python train.py --n_layer=20 --d_model=128 --n_experts=32 --experts_per_token=2 --d_expert=128 --d_shared_expert=0 --activation="geglu" --moe_layers=[1, 3, 5, 7, 9, 11, 13, 15, 17, 19] --router_score="softmax" --normalize_top_k=false --routed_scale=6.14 --balance_loss=0.00452 --balance_bias=false --n_groups=8 --groups_per_token=4 --init_std_router=0.0147 --lr_router=0.00395 --n_head=8 --n_kv_head=8 --head_dim=32 --vocab_size=4230 --norm="layernorm" --norm_place="pre" --norm_eps=1e-05 --positions="learned" --qk_norm=false --attn_scale=0.177 --tie_embeddings=true --parallel_block=false --init="normal" --init_std_qkv=0.0277 --init_std_o=0.0 --init_std_up=0.0277 --init_std_down=0.0 --optimizer="adamw" --lr=0.00266 --lr_mult_o=1.67 --beta1=0.95 --beta2=0.95 --lr_head=0.018 --grad_clip=0.5 --warmup_steps=233 --schedule="cos" --final_lr_fraction=0.1 --batch_tokens=131072 --seq_len=512 --doc_mask=true --train_tokens=518800000 --steps=3959 --dataset="wikipedia_en"
Below are experts of layer 11 (counted from 0) of a mixture-of-experts language model. Rows are named router (the router's row for the expert), gate (a neuron's input weights, with its number), up (a neuron's input weights, with its number) and show model dimensions 0-127. Each number is 500 + 40 x the weight over its row's rms, rounded and kept within 0 to 999. Numbers have three digits each.
Before each expert's rows: "comes after" lists some tokens at least twice as common just before its tokens as in all text. This comes from a sample of Wikipedia text that the model never trained on. Tokens count by the router's weight.

# expert 17
comes after: ", ", "as ", "is ", "was ", "and ", ") "
router:450528539544446479424478512536479528471449520469495502508462485536479442514547508537517497583426503534527523481483476546480522613497474550471478459551534548443511490517508530487513483489562475509485555454620486538567424478550440506523512532526462553568521486552538485464476536480506551464528505473525441496527505477504525458511568435529440543416482486503560526557509476480499559407462
gate0:529506503501567499534507476514439473565523513573472498509538451500574557505491481517455501439509500453486535467484528421459540480509562450427450453549515481490453489526531523568526498481479502442443510552502491470552582504483504563482474516508543537472501465516497468477508398397478418555499528599544482497528513524450486452482428531559412541445529510523534514559486495493543477484548
up0:503557468459480438519509439507487634508509529513516431539549473449488533460526533413482507492561544491558467483504516489481546457503538455441472428556569502529453533483515563547542449485521503488585469615514490502497527441473515503493525503517537559464493511515464489418517464421511496492493528491515515523556516523454487482503507515497377522477554450574513499517489510434477462523506
gate1:572471489491532512474464509516540531492531472485510467461534522558493492413494521473542501450499462575508455409456560424464513506460505542413546509464457512472435483478545500480580529449481466489500457509518541523483519427551649466492491550525505531543507552524485463495517489494522513437469436489564448480464508532454444501486541582485482530457507557506539521497466557439535559478495
up1:529518437523507523495536455502486516529503464437472540470552455478469518458387509481494524508459548531512555461521568451512474524515511537460474519531456488482405476468484551577518517508341499512530442464468547499479439493537499511520558528501515521497478516431578460483513482571487413534456532505491502460498513486513496509562480515497456458609452558498496472468455487462551544510552
gate2:457467554538481530492582406572404451451532536546522500492494460523502441443540514480552473521536564520526544502498466516472502499497447522456469438558486491472522524537528424508515451451505530580508446529567527513496420506501508427550527496533437461455527554556559527429490464486561496512507543525490449486490487425504533554486483531530417520509523507564514512503479504448554498468445
up2:527446462513530540457461520514613596529473414506508473462506543513484484494547558451489525488524469628552436434476525487453535482514533545470522513489524507489542511464574553466441548499512473430477483469505507464463478501525575499531480511501502512511529510469451560505505540543513500493551540443535444503517498527498443544488466473548509483579502523487513419375517514519469557516545
gate3:460388564495509559528497582503524425504515519468515530518525502476481483487526526529512482511568531472463457471464534448434491434541511472471601496467505487496545502496495525433473599490519499512550449428519507458520507515465504492447462466395475481523536558489495479527519403495500482505527519512478578488493531481471421558507485527451563589526530540516460493434500478502413476541501
up3:428527535511539502496452516514509469518458450463497533551470489521525531529540461510455522527468500456466517533443424493505486505537540486475531490398450542504537544490525509449511519507515496468562435491542509468539498489513513381522511512453534462430547551524483481495559429454560544476499389483542519486501566474475473532531576491493405563493476448496496457434526485530380494535492
gate4:525502530510440569597553508385543503481505470460477477482443544476481591532544393489472455514507493464485457500500522436529526482578578454527520471528547495521501486489407506545490451557477547479458509500550471541464495509529450523514505484458464588494519553479464479531492461503433449514570489547480553496496458550513490563483503545480520548508456546498493506482494507442565439533540
up4:493531484503519492506434522433458558534533463433521486510478516495570500516455439522489492497518536547566512537588512523525523458505527505516463497525503460565397537496423506545495482503471449443490534555494515570404556489521467533514497554473581490498499537507510481479498485545427446555394452491551411522489485519494530467548576433528541482525500525491453515492452505516517441493417
gate5:455522410572490544460505530508492575512487482543512521460440451536563488540562496471498513471481551515466484477510489497477516578563500528493560531502461517469492434542480561453547479524432425447538457516514456495511559520492565559510512452476499476487502517524449504527534520482511432503529465492572553415440523566478509462500573482526526501544606498508487552529460446415452539466542
up5:508534535469491509512559641418562476570523512487467517483429512528511506559455499488491494565540450514502449476492551472510512488468472475503512461500544514474474503458512524413506488493499522510461540539533537485522467477526506548546475531521551544533504467537501463472512521460493565612460434489511455550498495447500424392531485504471464426501405482487537443457518560469550469480446
gate6:486515508499515443501499469513493553461496480517473446495495372464507517509449479481519456468511521466525557503479604446516466522474533425523481509461477513489481531529512550536533505509429518562552502459521520466543443506444590509447556468543459490450484489451513520557586466507486484414510521459428570497475524460520496532528430579473443553503519446553475473495482545540564550495570
up6:535506577485468469464500491379545564457533487568506506528431528514493436560532465526509512513504511510473463532446535563436508542536483444513466498567530503514546490546431508489459458477524490473530481486469582507497471449469532495484492452461420461592446483525507474513482492455531500529492547442492514436525506527492522497476494588537490594427556499560562472565551536472454481466493
gate7:493458452508446470499525480500479568520452557458546426490506568513539444518465485491479526483555450561509525500479418515544520518537487487552493481508532482510455521567442448440465504500635454461495467463564494504511467438499505481481577499507455487564471544507532510477531537554476577432530526452599481503550473463450532540539503574508464507468499495526475521564535569534536546515471
up7:467555586483497492479516586521532500497538442467483482501405474539546475516443519528474501488529530564495514541462464528466498524489479460475542428530500491497482600479499595480532481514530471532452449500555517435504455514532493446494529464511547504467449458495389524530467610498487532428478473526443437542495466536480549488489469571539491481398531434527510463540470516496457512506507
gate8:431542435583564500509422509462547472539545520535512477531547482460493498453508469522466454477485508427508481513481544507517471414514590462509547496523543499521467571489476502459491481483572492544524508502545512483445517529541446528566456500439421516500544525425504424515536416497467494514514495424554514551484518514425496432491463526470549429487509448517409537467456533512525522478491
up8:461458495515465485505561473534479530488459492545559452491556477500525473502493447463458485544495439426537502502444487490509494563631449500519480502560643499477506442445542472473510441501512533495522493552516440420517540535502525530481454443504462449513489514538517455512466502528456558467540418561544510483517523512470505422491505508548549461462571498516425502466520543541520446535521
gate9:482519505555485552489515475517465531504630499582496476472499495490533525547504476481477497421458475465556544537482458533509460467473381550552500491527485513494578509497512494451486455505474473510459512469528455461507521570476487452477421515563537477471456520478473520561508514624461496458485506500495497451457554498502564494485493557483472482553473459501414547432471464546608514501492
up9:548474517479534449463431516484486471489473417457482504500506474447447495484558510480521498661483506566498506484489446455464527538498484446427512506524550495493507484501501515470503483459537578456499497479487477553481472538525447527442519518431502522562476518478497475457481463428513481560526524459610544574594518469469456533510515491479488551590538513482575496458540526549525515481551